From a checkpoint of a small mixture-of-experts model trained on Wikipedia.
Size: width 160, vocabulary 1024.
Experts: 8 experts in each of 10 layers, 96 SwiGLU neurons an expert, 2 picks a token, a softmax router.
Training: a variant of Adam for the experts, 541M tokens.
Below are experts of layer 5 (counted from 0) of a mixture-of-experts language model. Rows are named router (the router's row for the expert), gate (a neuron's input weights, with its number), up (a neuron's input weights, with its number), down (a neuron's output weights, with its number) and show model dimensions 0-79. Each number is 500 + 40 x the weight over its row's rms, rounded and kept within 0 to 999. Numbers have three digits each.
Before each expert's rows: "comes before" lists some tokens at least twice as common just after its tokens as in all text; "mostly gets" lists some tokens that are sent to it at least half of the time. This comes from a sample of Wikipedia text that the model never trained on. Tokens count by the router's weight.

# expert 7
comes before: "1", "0", "2", "9", "8", "3"
mostly gets: " J", "–", " j", " Z", " St", " US"
router:506469551534487532568519533509529520431466503512448575477561539530504557473516420559546465508447538529507438491527602496460527466536450547486605490501542577482518454541450496525509587493474463518468506469435421463457475493506466462475486523
gate19:476452510521525510524452507499505481421539483499501534458548587519528437467547536518512521425458467470470466495497566509392478596495569603463534464501513545469496519457472503506467533599460534502485501491494512518492473531480509529500476410
up19:481468418509474597498418472445445479488461540469542552515417552523538544551514519433470437500425481524533457434482480410514505455449557503474587506439536471506473508471468481481522513450479505559519465533549479454485494495465577549554525490
down19:463512555500522494551510471459501453483406560514473488518499479564446504559503454533498449519483474516571487544508501450458525490460451452461470484474529514568468553442473538503543420472528547477430505551460521506534469455493543465525469488
gate20:460501533508496482538513516528468519559528514526514452499421493508539518457556482518486496492439462456525487488450561387491552537524473473467451520514532524470414435542470366538514515443540479565542490395496471481568526505491504492526576478
up20:448533494509512533541504543508500498574509486522509451455524577469483470435517509444516535497467495523566504497467535515597485471549501558520528513424525538492470453528467497497551448473540522549465582521454458523495492472530473426537451483
down20:456510498484487455500504520413531474543481439528475534455539518457562476518539576566482509500450454507476475417507562488505454546551565526465517450501531477465433534475511542542461493400490531520588466506481503547518434530444548518459457516
gate21:521531495500530446463487521447529514476539588519435503418491599508473543471521437478506575399520527505555524425519524532530556487457499474531530402506504510525508477539453546466495521447508474475575472561424485415463447470524520523503520478
up21:548480543450448430495418539498511480494483535496536529489511563521473515451524432505491499473521493520510470475591468478506515459472493456489516506558455515484505595494576580528480523492559434466601533450438489471532500539541458468575482446
down21:464483534525517502501444544546467502548506456509467487441553496500439500484499403517474460517500535437528558516557499507528484475480417476521456444475526483509557458428465539539445432483543477501431530508480497464490508553534564546544502472
gate22:462473458514541526526493457554477551453508548486495495472570575476532481451472488414540476461469474539485485546478475536457574523442513507465520496523551504460506530432475566518523521527478542541479531516438497547504543503494498469531482486
up22:522516589430457472555486459468486563479495475547570500485504539540578496511455533518454538560495424542496462512471451512513538430495587541500475537476461496477576560438525539532481460565499501464479502482471475559519482484488476553469463462
down22:432507513528460496505483435431493459513536456575495485546445495436481463568515482535531513447470428508465513468486546420498419490491527501464480482519473494500512535520567512502523542507531531562583571515592547517557464526509469537425515460
gate23:545494512528525561536497537482522521511438560480442434555501397480524453514497519532455482491558517547493448500489478477407575436531476553458486549484574475503487555521511456442546496448519486467512528543481532437510504568494490466439549470
up23:478405466496557464479511510554515474399551491427541528503552571480468466508526495553506512506540532523396526544429516508559559512570554521420477567509570492484436501495467496491447511549510497423495471491523474474528520534428516541515451454
down23:429484471546528655493480517565501537492464477467545433444516530485493480495452465546507445501493508483504496487494412543468532435445505598536503534476512497551528500535491539515509488434539486542440548543507540464448431504524494552469518551
gate24:431502595569525469546420474367463580509555495549549536512465479423543476507519447455437507478555579585507507459482560499530442487514538534465496463503524544535496470503517496522506537580505514493524541450536443477483560577448504464508560508
up24:496428493458519590516459480499508509522492488539526435498486504493505466462473524495489510490494597410510483474495502504501541434500539464448539485525505475494505608479476456532473475505423529502560494512474496520517500532485441509413494489
down24:548489498494548465561544536466514476500461524529550592507594530471481587533565500496541487478480532546531522565493511548519494513537521471551471574493518499536527477463443534458463481513435497492436483490472497465532518515501487548513522527
gate25:491531526505485529565476505419594477535477472513515547511538543535513518548466556516530564467519493505502559505484444479498513480512532564461482528511576508542446470457505469489548505550453432463464539446509543525486450414519438472529526422
up25:538611450541469428519446468459496456481508453357559461470426501459552508446508476482515500481560507489527468526537579586476554432511457499530508500519504543447418504449491525526438464439474530545505532444516531505455462456417497511514487480
down25:542455478489444439477493496478559537492456471456501502478459448560477502425487516415503438564510559481512566517500463536497415494444504482490462490537533539421493444560462491499428554515459478601551475468415508543394498532488529449492506439
gate26:528564468526518474599503560481507508441500502484489528487518511522508495471484472453549497421410463492520373488486572491495503497418451497446513498540498547575547477498455446546619562525534492498510551526461511425465497578507463524547558491
up26:490512502531508450545520491520465491468559437503558470430439452518574495429459514528531520448505489470523461465536537496548434584573499522502488510471515566484549513505541518499510519499532504482537554518461552457446560520462447476472496497
down26:467485525500538537439545445541512549554469426494494379566456536470488554457498500540549476530556437514421556495508497524535494465466507534445512499445554408518472510490528499463526513534480481466428509519482573519487494512450529466516503516
gate27:466517495511469496441438548474484510498478482562504498521411476474412481555496416501518504551517488530572523486529562517454446542505495456474509483489490497506416551523516542457489447491583498536508476520500478434564534515554533466494504497
up27:515518553517399477437456437556559572553509503496540470493480530528508525482526537514506503508463554479506492539504536488518472509494509465541463490507461516430505518499534423457480482512425431449580441477529528500467515484653516445413459473
down27:521524570506504505355503473539434509529458520527364501512440454495562531451539459466513499536480482515539491562466531488463508445493509550511479506538489511531487475550510477427452478520458509549528521490489535462530444453464431491464501492
gate28:552503484482518506488500534537421485458466521521522525499523477462500550540505481546419495513538468515466475535476500564489480540499486551519543500527454565577472485477555431511538466486556536459548542530573458496488538581535513435457476499
up28:462460561490494523466457523482487448553556501445490472551461515548568559433481522513590449400524519438445456496575494491584522564488513504520520561418485523496457529481475469440568488505454540463489563531534531517550422473537525490406560445
down28:477497515548494476454488447518491563515548467560444512484501547552455486492579524536510497496514491500554482495449593509591536550414533429500507474506549535469496618475494530481438525537452488457542498470527499406506526527477491427521566592
gate29:503537538518535456493519487390532540455508500414500440460555557469529441544539497458465565520505544519503459549510564547495457480482472438463502503559519517433439480456517478507418531512508560514468461491543563499429526474512509507529568565
up29:564509485495490508451492534461481534491506527522534467498515539484532528456547512462565528492466465447480492477461538426428528503545526521455509481464499554436478584526452547566528549518471470493510559546530481421500515507521513559521460489
down29:564458482580409530516489506498475497533512550449529502531587485520514465515513549467456566443510502559435529479511558549490486466456503568480471461470532476544472411526513568514466509492506529535482505546381490504469567595532504504518506514
gate30:509524523494510534506481500505496524520523437566585466518535500551568451529494512556503489536493408489464498513527531425507478595485516560481494553468436512459387458499407464464500433527478540487478466456431543533484414497522494459458572506
up30:470527491465522491504511499463544506456457494480459547607460512549508513566548566477434491544489469475546519601480520480440469466476538493445428542501482584530518484449530467501506511509444486566551575483527498463547545525501520521475573462
down30:532515487459474495522522479549502480456484523514546525442479476492487578378582469574498487486552450478543486503530519452566442463566490514465498531518430478492553468481477525528464462472539465543563558511433480465534414474476497457490465419
gate31:494453475415516474517496519563513535515497497510525539529511509570487531512495467532498438546496524516566522510492472517493595474460454462412538551492452517531501500496451549533449447508490543515466546452472440479601512502448469438518534527
up31:537487514571502516489488524457473467435601491481542511579481515503523515405473466515446509533559503470473497522483539503508494461468442507476439575532447458573426492535459466527498397512488502526573562434485491499617497514536444557544479548
down31:502566481479487554493488549419504465449546532479436531472495559491507549464503555456489445506532482523427550511464505486516444476494477501439576513474480442491473460501488498474535538486488433548548524447528462489515460551464529489501489453
gate32:557541558463503440520437551497502518510469480478495473547532516540492520506496501515487506490477541480539512475474575518483536502498476543512477586514496505493476441455460486431449516439528526459506452549465492508517493512582434470515529541
up32:523490475504523524471461503495470537517506530540435524522501511545450565467479484420451511439486463498430525485468473496429462459484492532515563479511552537479440441484513482474482543493533519522511465546527565478534478462544433544544428506
down32:525509580427492508501459461493440498458549448473542485455578511451492519445456524465493528481512523463500439501523492498575481458510495555460518456477486482448550523490572460462413491459460399490530488510496490556554458438558534490493486517
gate33:478451521525606418519475531486552489472512582494534449521518543500479566555524575559460525397434555488534441498505449430518543483490519549565515526486542557458550445512468503460489497488468517521519486437458449493421537525505432445473560434
up33:563470624539517495463508514438536447450528498591459483437542480551462570539526482490540510478487499437485529497494475430596545549475478440533502526452509472558468535451479489496501478472498516460533491526463512468504503524571507454398493489
down33:535496480457536475401506474495494485491494533433533497474476520511522573522443480565537476544423461528487501469494446500489514491523445503476532530432479465557484561498446542462462465548473512515397512471485510455403497483492490511554522516
gate34:450547533516479512471515488610476558506502583468467561458513474516555493500527446488506424462440484491472521493470437531474470518494498457496544492505406515460450495463507556517521508566517511494459423464445570567599465504470475458468516458
up34:474488481527488513438519473552572624484525503451509517392549471430528477514541457590561520466474499491452496422528558537474500523535479534521523481527518526453546506466439531509469530513507452423439473420506499549546511483480475478525460483
down34:410542457472527574525525495521509530523496530496523582459523498495520530473540501454471525600479522572566452461527386500429532496566477500450427533567482392534493464476488496467533548517505570500525493500535606503502510500494540523512594498
gate35:517477487461457496493463522486543480538475529597561494549576466502475487454573462437508494504483510522529477482560538547475605515453459535514503496466441590512477509493451480503499487488489497470505476499507491489573514484509476452416498479
up35:466521536476458454444478537483508545453491471457482498458467496469451494499487541473587506469499562566487538508589494482491488430526444551475548472447418538476434408529462470551518497496463485548506569447491495528469474502458573501520481456
down35:546459504485524565524470494409543423489521444512516465504483512480505474506514500499491493442482491501451511460466453534547502436511532588441454501549468441537534483519576425506471537484595537518400499495494555446495500504559458457508506541
gate36:564544506506509522521502506504447557571469501483457504550561496485544457545497522475483451493544537552509469528502566427492522562462496483509483521518481465556578543489513490596524486537467512590504540533501460534489486518463471446454472465
up36:492464570481435509529490403555478474464509452459520534478516482464538551515572497554511504492564458485562548538562531470537466488518544425511474489514520527524493523461515563557520518466568452468486521415503525506419478485543511467521518476
down36:477499460492554506535457508504502471470472486561574590497521424455516512489427560578554501535518566543539489398431506489490490484503506536549539491498534451516451491559485471481502476464427513506439490514505533454482475534502577451462508435
gate37:522518498473469443518481561571418518582524497523432520467535562477523430439479538596553518477475430466501577442495568501553523584493468515531530516531497518496518451499435500548490523503531472478531518442511458497452470476522485501520375503
up37:491499574496480546504518543442481432501503608447543463461542516427438524464493466490577511535546583490461498501479540499401583492446499470493523557469564520489540517467442545479489564471558471403541580476512520522504516474525500541491545494
down37:512451493536505460471528457541491467468517540525518411481548493473486353480500416513501452378467521526408444506507497540508478590438519575467513507522558532459531435437459519533539493488551543473545495524567544534560508528572466519561465467
gate38:549490473533429444484581540518520470476477550501449512482512495589496525449520483519526497399479470541513495471513492570421538497439418531482493494498459517495478517531474525560526552501485474471498550506547519504522517482494459498565471507
up38:425547470510469453505432496501488547500479442484402514466482533483463440515539488472514514493613509502491517423520487513491441515459514421422508502477535502485492466492430450433433524454433497533487520482521514452495449477490559604521504502
down38:506493545529504433481537497459461517508511498493473511522516519477475480478490510536513541459505514607591522462545448496522512503437523506537473476478551473508517432520466486507568484501482522606461486518511518532456417484514456506452511460
gate39:445489439527512492530544497500578516447509445569507519425528535503507507499517532537510516513548533490516383561556518556498470457429486526487529519543501494471537503497466437515504485439422539527529515476494465473510556464536490475565497557
up39:535486493455532505471493532480479523555535567532603496552458479543496488535486486484456492432480487480502456482508515467504467456534548436503469549492474437544465486497550553493499450484581508477431533550500532551545451560514507494530475495
down39:518496595492457562448455525497433502487477553478464534531470571497544477486535552485528429542433483485493518522440453508496582476492420527461494550530439540466482477459481481563457431496498531529512537509439521530577464461495516517420504509
gate40:527419437524473504460487587489512497615529518457416480500476450491515509504509449513530446511414461508518464499516534559490498561489483513485561519465509507513552424551509428525531450534506473519571478506558504497472461552490561505477489472
up40:477447504480485483536526514514467536446560574486520551421489501457482439450543567523543512459422454481502512480530527488477507423489535451480497560579610538585523528513454438562511479485489514457498521488479455528543501468530415530538408513
down40:520531527456444570516468568478456570438493576469476545490539548509455516548525514526516472563523436481510569490551582438549562468534475559492532537497496504534486403564507505495547555483598516463464492478440578512475515511487517562476480547
gate41:491481569471555498563565503473498468429501501528518503480604529515560484435493494542547529595468538396393545457518479524479536520549487433505499455503510523482502607501481529557471464498490539539532500478484449543519548529497480471466446440
up41:459501509517409507509513505463521495479448478492516576495508589540514514536491490525458529495501538438491451518509517439511532511491463468563495520554495571562521491493456455451514508560508512539567592468539466525453489492566564538454511470
down41:497519498533527424498480477485477541501468454535509497496463455445490491529531488461509463597461543510418464488564458497437482524503511554447492486526510516501445503487487530537475573477432489548451487517585556538420442389472493403487482463
gate42:606497493515453476483513480484538479437455524441445489570548561538485539473490442587531481486455485457508496516484459486475525490514597431500483503517539482548428624503541472539463551490480540537521495507496513525517478492527530538528592410
up42:420509494473483508516579539487533520423442474435512480537498534549509487496487534417493468565453471475433494571551421535515486535479442489486536537427489459488580460462529515484443473542494537569481471494523396506478451482558539505510477551
down42:551552584491441568504433530496501510515492521481452559487517469477516468404534469503462523434551468427528482483519433483543502503534506548500450527495499487408486368501515518518530546512449595538500427530535459519433456521496535479464498488
gate43:453470469531464454514518481582504555449510498527378465456554497489476483508481543515478485539415530476508506468512521454561524495503461456453491504511466526500458439491524604481465535528464478516514487535575424505521512549522512430564530572
up43:448551507497466582540460568538499477484490459495479452550490502510486510562460550399506446479594486466552473516511429417504465406489441542499478453548438549500487518461522524491506478487569492482503524542475476550505572435564528500518523504
down43:492497484468559460509459488485542517424530514539487505487518549535479547456491510472543520464453476459444470506521565571522560581508470452552441513537548591498544464508475524452450496543484549453524518485516559467533549497537518596527468557
gate44:468457514504569513495502423589458482412510485561554559462461522544400494543498528412482441497501465489573530548484517396504530500508497554479451544492573552566483445471473486451500523529514487487420477537539495488498485534469505509533502472
up44:508540536433550498479503530442438548427492497460458447481493506591539481560439492504500525527513468475569507492498467541522565484444487465546535476506556488544421499476511452515491485480487493425474459537436505432473502506545577572434517532
down44:512481459481421534467551444569518546487498493498470483512591463505509510461571473501476465453525491490440482509558504505479532501478511492490490465496455456460494496512533510503501583519463539494527492492438543506477557537482522477429525531
gate45:501548433563482562539406485511418515447556516459560501547490507529556520517487471521462481514569506485487483481502543492449484548453462487558486499504487462556500497518615470504528523477465534485459537484497489473506504554538462500464565479
up45:547456556497474516533472458450476480436578432477475498544525568501549501418521482509536525521514505526487505501523451520467417525543513528502475523604507485549493491500526441468502487514546460465450504528499443484462471510526535461508525505
down45:423537416461534483448515538484522545482501488486548465556381504502503514444445434550510546405516530415472506511569480419486510521536515423536493490548522511480487554519527498479469490482520408459515480474489520487549505414452531458482563546
gate46:508520516476478583533530529516531444470498485385572578461516521545442478483463489548560525499453527459546494519501460526568475523515466499466459558486510524495490495525531448564540429503467516515525461444477418540470420611547462484496508496
up46:549490535433484456485507500539515570471474494475506550521577486477536565481545443534418443540495494470478511524467518425527502500489433494524520455574521502491467478503512496435419439485450475510531474526472543544490486513547394538437480490
down46:533527566557532524474416552452495497482520450493512585529502464492483437511483449512528461543557418545473452554532513534542499468540503491514432437466540542503567425570585496423543551537397462469477446509439523533525457510488450547509459497
gate47:419484482506494492432475502450476404551558572520548524559543510499488469524516547518476533477560539529547510581452457560487511517484422458517518498499496514567579447521521499513493583419478484515546442426465443438540475472575463496481516468
up47:472484503525524479494485523441474441471565556546505514508511412493448424484535508491458508517499507514487471504485525510439518432489409505473504470453509536534538507443530499496568473489475551514581502450489435519498484510503482499557415464
down47:462501486548523459484550464479446484468461521468492490520567499551541515547480485574440493545551568415449524456497485548426519443469475522594485483532489510522542463448425524441580480436505453473479453511502512419485534594510513468542460495
gate48:602505520461455472484561531579483476498442459490470490516479422553499513513518453567564471468519585539495536512474449572501521547483465446443504500546534537557558534489501507504515456556498507484547436517510448497476438536506471506531462489
up48:444480545460476487497495538476497567527468587502476468521558497611556522523555464522500417510527534560492549496541486515583486521555522538474539476480501515456585468535510559477458490539480512472458500438515527412496563521457480425457499511
down48:485497451485548492461500482472518475536530457479487476427559502481463558508515503466478527529471575476524453550536558525553544476529520443473404477470586498494481541510459523483532527408508466475507411473504483443498472518520569638508517549
gate49:541481526580434485442518542486517449530484538494548516423620580484480493443511507452542465512481498477445494485508531524508513495529374533476539441547489556494486458509443522515510443523550499571515550452476478463469464548449461500624514433
up49:444541474498500582470442433528422573480525483416562526497461510460578460517556532543544431546518517503511528532527489450504513481498601482555557528451498397531462466510484457528503435477471501530397470483483539437499479497428516494524553503
down49:514492482529533562523490480594478483562537435500436478518514462499505522557508516540467484469567489464549543504436462492500474513512498474500491499473426507539497521454452456421519394507462512548426473489527500524483474474399462546423462505
gate50:495536505411435435517504426451566483491432545489463484508502557563519492502439511520470529508473529518551537532527550495459482469514469557505490557449466492530444537501507464575495529469494494552475523523464456512466524476521442443451544464
up50:538576486542574497467480578455478544537474459577472433500457522492496500524506476454446521582450526509494455495537468482484550480458467490502503493520518507496558411549501479486512516591465521508486537525500546473530512494574501456495526565
down50:509565526409518521462514537495566475417501497534446575525526512491523533508483451569511431502467524582446478473515587504509510513534497518508494502439522536464494462533468542477569497464506494540576504487489566454496413473445501504497520487
gate51:499524501545476581457507532486499490462515492535531492451485450560427480493490519507469511451524461473511509588567456471478562481524531477437475443479465592550412488457544503469540477515475460505518499544467535446545451521534469561475522486
up51:482504468505556570460546461505498512521529573519546509515495450444411482471504533414507495492560492509487475416500483532479521474502514495549508514453482488488507450537526511550478530517459476520490499463496433479539433478486542562521552455
down51:483504490524504464573487526556418489533535584546465518433434552470446521553465501519518561461488514517445533537488483461443502529521471528555489465508431567492482518483470544546494514476581438482538504492509471492540451554547502511476470521
gate52:459485514483499465531554533493517574499466508513442478526489570479470499469534505514565515486496540517467482526461529506526443550483510448491506475499535521503484601458579536499549487446545548521542456540547472478495554464487487451422486490
up52:461544558470509533467512452405447456545513515502462508449488438510507479541487561519479458426459509457534570561453523466551472600509473505525503412520548518487540471514523518463496517532550523460533506521476522515545543511522456379525430508
down52:497451534453523496439546557546514475551532453475524527540483522511464533473552476494548587454485507478520509526456480495550523482523512478499519468506384472455502419540496452550511400482407589496425535513608477522470463490556557504509503571
gate53:497505493425505487497512512480504529477491491502456543456510503481500499463504508460506509463533472432422476482469546519494448585449464492545480551535542513498458482517457556577526521508511541551498538432474516530522454470487504449505390528
up53:520571566518509537539552552525459463523517554508537484463514466482497481410466453509483468495549478504497507460479504507452541502507428427474548511511462553470413505499452527492532501488500485434502475547451492462501472494577514506536522514
down53:482502523462466488487461503475511455525504501434465479433496499457477486431509458390525482507479493506536502491515533508471466516401480544475541551496528492455554463500510539473518530484474534488414520582472528482500537486511401595471493461
gate54:523458534449485468517541500478485562535499513485476489514480489535492530539451525495500503488505517494486474513529515520559531519507492467476511536484509450506444524502426543542528520471517518356523544499518567538551530545525413450527468519
up54:535493560537476535576511495525499492571543513544516462461554551453493531494554519480466458537457541546478489495461477509510496459496476518497506496545505455460467500533485481485477525490549525422452512491609490581403469603483502465508491522
down54:532518506584465532475491424570503526481501549458512490468468533538508475471514494514490515477469452487500509451558505521489501476529513557438535511528498492516556428564464494441492479497430456500458539420576521469529564479570531536499438457
gate55:488416503474545496549489541412474444457504486600426442490516554564498497507410512544527509535524534430485479480524496430517546506471547483507424480586543468528490417505473482509499524506489463486508494539477515397504484493560440509459544476
up55:496490444546501518447483493390510439550555553424533525527419497502526512463508511391514502555504535507499515432537529493533508486528505502555518538501516527467553596468516418466494445486486474508460550472532516493516494543474404541417444547
down55:561427468549511560499440506483491517518526521442524566545554494521477510487530521451548562589504530409519518483506490582417450507464509421484552500508481485479541460550486563504589520482489530420467548488493512412523492509495491592516576502
gate56:549464518479424537534494550542527513446531506450544527456527491452477519470469444582534376465485587477569545504510443516572496484503464477451530492472440503498473473512494542517578505492436536501583482450504459495445459517483439524547512552
up56:535449490491543454484524546534513401499585494514502514537561486533442458551572490507491512488517505523486495529465431479454490491552410526538456509486552484500556471578477443531497511467574455434437514543509373528476496515506480445473504519
down56:521525503499504503509494470512517467527556502489520462546485513575510521509504607457511525454492485420469490489482434411524537468493520443498474480538568456421483562537628558417459560495568497489473493495521488517497411505491579502451534447
gate57:491509353539536460497476513474482512536567505548493510448498520490549529453477546517485411484515401513511491503470519402514493482554439516440531526567505560523511531464504518506523549521541516408593485448508529488501548494473467481504533492
up57:529474531536473484476512465565482513514510492423472539478470541507501453495469450494486522390456451458481405485504589580427472578528373515492510482503533506500486495549525517567516507464534444436528435533527532542543556503463437476494557540
down57:571502438506514471493516465403520521513480547512466508549504455406533493481486509551548484492548526470509567495488503448494501458477492473521499467526478525558480531487550477485485451441468426439508484522514475466504536432483520491456465531
gate58:500536627551459545495494535461497406504523541439537459548498525435588520452480468572441514489470510551531402522452514507591475555531492497440496496526487504513457446463476536545436497530495509489556568475531479545488491498481514487586486488
up58:498424437484539463505457439476425553513454460455541536506525500519478471545470493481479511536522490518495476549506482465379452481454519555493494497391506400507527461453562486493438523518470527572497539469457503473532573505550547549465517509
down58:498503496506520499536464471421553582578481578446402490485516483434529479540496476417575440575503509560471548475499474552467582527427439520421455503546541459468510493508515504502470480537467501562457475451409488448491422473519552480473486501
gate59:527511572485516525543477532537553467548480537559444531488565530523534475460467501536429478459554503502551534477468437470473461430548570576490531505533486413437455444494540502513485465514449425579579460471497549484499483554547458484492529459
up59:596480493466532451562497573477631538441539484530482466494532501446483527440495507551569541528462586466460541482491472531518460462497520461561462479472540507512484545480567482513447616454459462495506487454506440521537544468550503515483535532
down59:504547462517468541492490555490474530504485506477496474512485513493456562526471513463483487498452439504458483449486504524550623560526502515451451528520571490535483512457533623529506450515443497532469522497478535503508485496496480528526466495
gate60:500520477487492496483423504602520480513484486471491481542471527464501483513490503483542525507507554548461537538587485519527437524443562530531501488556511469534539515450462428454506506555519449503543456485483571536477485572499457469433465509
up60:460548477509589465517484482461517506482517514487523474536560504491495526527516535429422462558515472567510526511520464429483466465560403491538531532492564511544443517545503597484529519529482501555442519507491477481524520487534465445531543505
down60:547621520458479541408582505507459513526572442487528498489504500503484513474483539463510483571517525520583473492531537484576537465556486513473490413510529585501471455555428477508456506491467484506496487469506459474576456483529476488552469488
gate61:546468503444471526571523482447499524484513461427496483449529552470449500454441539488534540489510514421550479471510525483577466456439449532537484475521534423478537550463511514504504485497502514450515553530500515542534458553479432464456499554
up61:514435470498541508462472544515551547522472391480528462501516550487519513544567571488473464563509542588521479582541454485453441538500541482535502524509503495494459520490529511452516510515530520521547457557538572460536470588406477550472497509
down61:449466521492515503506511459508556519450570579504530421531503456500522495524519474543450467444565432537486533526486566484445481503484464526476515511491383499411423590476521513526484482554487486469485491517469497506494488506494465454486498461
gate62:502497523536435490504436474506398531544483465495442546496545566461511527431434442400480455475540506507536468431537490475446513463480472546487562461484510501523514487483517521504574441514488494506530503507509537465481483464486601503499482513
up62:492527499469487576515531538438468485549499470482492508457474547532572512498511507494538510426524516537504524491539451449517505452491543438502539450509488490461497411536531499505562423456558437475500421549510581511476462494496581559433508491
down62:483491548510482516478527514525513426543434478532428482531506404565563500603485471558429497482469580507515563535523507466460504493500574486557464530523484476501471520517435521469513430461472451487463435524508559457474503543477486503486499425
gate63:509483532446520529535540538491538593476510465545528475472517521535466536564536562551447492554587461578545523514473427523479451430515466508488541518563508535621503460469508446489542483473589505497495560566501472519508474534486517462504578505
up63:479479548444508520437536541470529585480542526499518472477492509567484528491547480554523417506530506513575459526517564495520599444561533547501519560617506522563513519505491476468548461512555531491517524526450459508539479492493552469559484510
down63:471495469474480510582526528512527473554483520531466465524576453501535579507535531470470499527498520472546456548492464526555472550552474504524568419532449504546449469526449468540460568528558525513470494475480517515465526574463509556493508474
gate64:570491537525505471555506511548508522474504467557424487491516517503489506486448464484455460525524540520504420424438473490542493581448459505544570483548513452536537521516499486505510494435445474546544417540548416511543487515473550429476515555
up64:491528510526517565453553444511561466496498533480446500480465555459548520474518450539535581474489542449472475534508500509497503568458440529580567492458457548488493586506476515503492465500448463416529391546494493457499448458505526502505533498
down64:489523446478595520467554473499501572442557501516518476465457509495526340499511467497526480441579529451462495460430504553510502520468567543508463553567522529444474506450500498535568523542472506427606531447585495539417494509507514505439501448
gate65:529474526541455516531506481584543521489471543495530594458563487468416489485541423445527464478567593454494507465503537525475515477429543585488550511527484522412564484453459504493549466554490547549506523487534491470445442506535460509480505505
up65:483482506459480537402513397549492540506477439516527502447448440464463486520542584548499487523429466500523479512461453521513547455526492523512456564480560523573566431501538505518448546546535506503485419493472495593538497496494491446549500470
down65:484488489547567517427523544485502440444574443437440443533492482571515492438529516533478493428472492585513426539477477536515531515547494472557493501434454453486601563535489451489568478548482489503475565522510517522517446520497519474535469462
gate66:509483441583489416544462537495510563482494529571494475430488533516495504439443571499492535509517508485522520467509550500486456483461525521472486536450528496411548445541525513491566472566579447478503512469544474496457453463526514500511465472
up66:559477523523452497486488499438552494534448527515469523506571522594492568468439575555551535538520476512501515546431525583480496471511509458484499515516529492539445517485458598513518514478541497453576529553478476484489476525570532455554506445
down66:512499456512491474574530527519515450573460490532506524508528434494500479492447486486526505529489493445455448463522495529499518519550567510540501467444525439510441482448551523572509469552588510480504480528561527453527506500485461463492454523
gate67:575517510515502476575472508541464469498479492570459550521496527585507506484472509505453527435516513513535481518493629526509514554521462461486525435532530500571456454494515505531498576493517509524612547488529508423433479542476488456483457495
up67:469457507459558504488533438460568573547472483496566544523443515495477490583446546583444483573496492537521509501476510475565504503433538469593477551461569542465604595434493488520526437510498551488434510457471501532529573532530446444475463496
down67:458506498479533558491573412527492568545499537471445461466486492513466575489469425496440501452496513506519468520587510549456487450438528500495523485569492532453474494453530466494506502468462502410576525509574468521557549494474464497480516531
gate68:565475608541505397514524477592504465522540463528435448501532553530508462491463520531463447541505467509496536514425506491526531495538473495516455529537402444563375518522462503485511530540585455463491518518512468547535497570466436478452560483
up68:423513509484476566473507504526554501468508566431560536487516547498524473457498516545408567478470491439473444516475465529519439476504507492510578459476556479487551481478518562561508453439524462445509483489522487512463511484564522493443415537
down68:520547446467594517494567570449492524489502471452530584585447492486513424542505511528434558423487498522498410439526509500500527448572481497488442512526519528496534429479515498516557487458441510519464569500421481472496525474518535529503530548
gate69:460461558472459536509541542506473487501509581520530517501547480421507489505533445467563505513466547481498484533522448553435553513565480444476538547505563518460540474501417488506462497518514487488487535476528595500536552530611490508548524464
up69:534524453509479455519487528565493445546488598509463492508469520461509467465483425472531500500525555435496486471472513497470514474429455484447485447470447501494502541525494558404550551405498446440529535453502530425481479483516523561532536509
down69:479553525578529503483508520418547510392428486568511413427529581508564524463516491519535497502485552565568504510516453494507431456516508446447547508572512518587457516487557566467458493470471470489574448543558545500543474469520550482501585498
gate70:462550487507465495521507510540576482488524524520496494509516563467440443544529469528513489422604587473435516572474524487501580522488530551478502491476499541506519525487469540565483496481473508521499523495519509452511471463552465487553566542
up70:448516452474534496451498504491532513497510407496545456486492533535493440486403506449465536516409533533512502455536495475471484527480537515467476499513489518545526439547414432484550494517459486522457526505515492491489500469505540500497534520
down70:487457516589494475462518536614544497485451530514483488452515556497466528543524459529472520499543496506537418531459455509513462456559515414511555536583490519528584545500439522504483510544508521528545486492498527494480549503482573483558457517
gate71:587446533444447442508571506455506462469474520536485490414505516569468492478488455579459506559478554537548468516480503548526595460543532514534492493567497513527504527463439474576572586489545447516446528486510485485463524561537558505520505466
up71:534448511532470529465470515447467534508437523478510529570496482512467516476531499494485497547545525588531536500508464541521521454491578471465514510573519508504506545484422549425532475509499509508559498463465508510527490504543442411411447436
down71:452482498492555528507532545444493519495532497475542497432528535528501582474612570498513501597523527506518450532575500516500523469508510490478498467571523483534531556425550527492442537516523456492513527501510512479470493473490521470498434442
gate72:494469553517535397512507566456523521532544474459534556492482445413468479537439518538491540482525470521525523473448598503566556467530487506490473499568509533585450502503453417491508533529514511568503489484564541511497527525417503499448570525
up72:523533497510552502497386481544485450558509482483482476442449454432561484429464541420451448527522500476510422494498560492501429584474528480466531552576523508494569475516515508510490554483506478533466553450527540466447548554526429482480478462
down72:506540545458511548478534477529540449530579531480500521512513487552437488445527504508479467446505547507530455498554450566500456502438492522490458490519469486494460497516485463488553531479521464520413518493474489528451482466484530488536451439
gate73:482474598504454453545474492418470471452508407558488542539551497459556457435468503482536515483563493488544483460445510503473534428549465447455527522529495485565489556439518473518502468507477476473529519544509481550460440461534489584508553512
up73:502541537516563513537519475507491452595466546509428480469518552467553539505465424533539561496549508513513489523537523544529562493521479460514480597511473503528520524461466489443568543415503512537537571450507530416509485490519447596511582488
down73:381513443486457503523522460591455479484449525434499448453489492519509554500493471463478485481488447488434488568469539526418511513526491543495532484461428495487521567495530511493507627522480508518427553426563521547526503541546489548473424573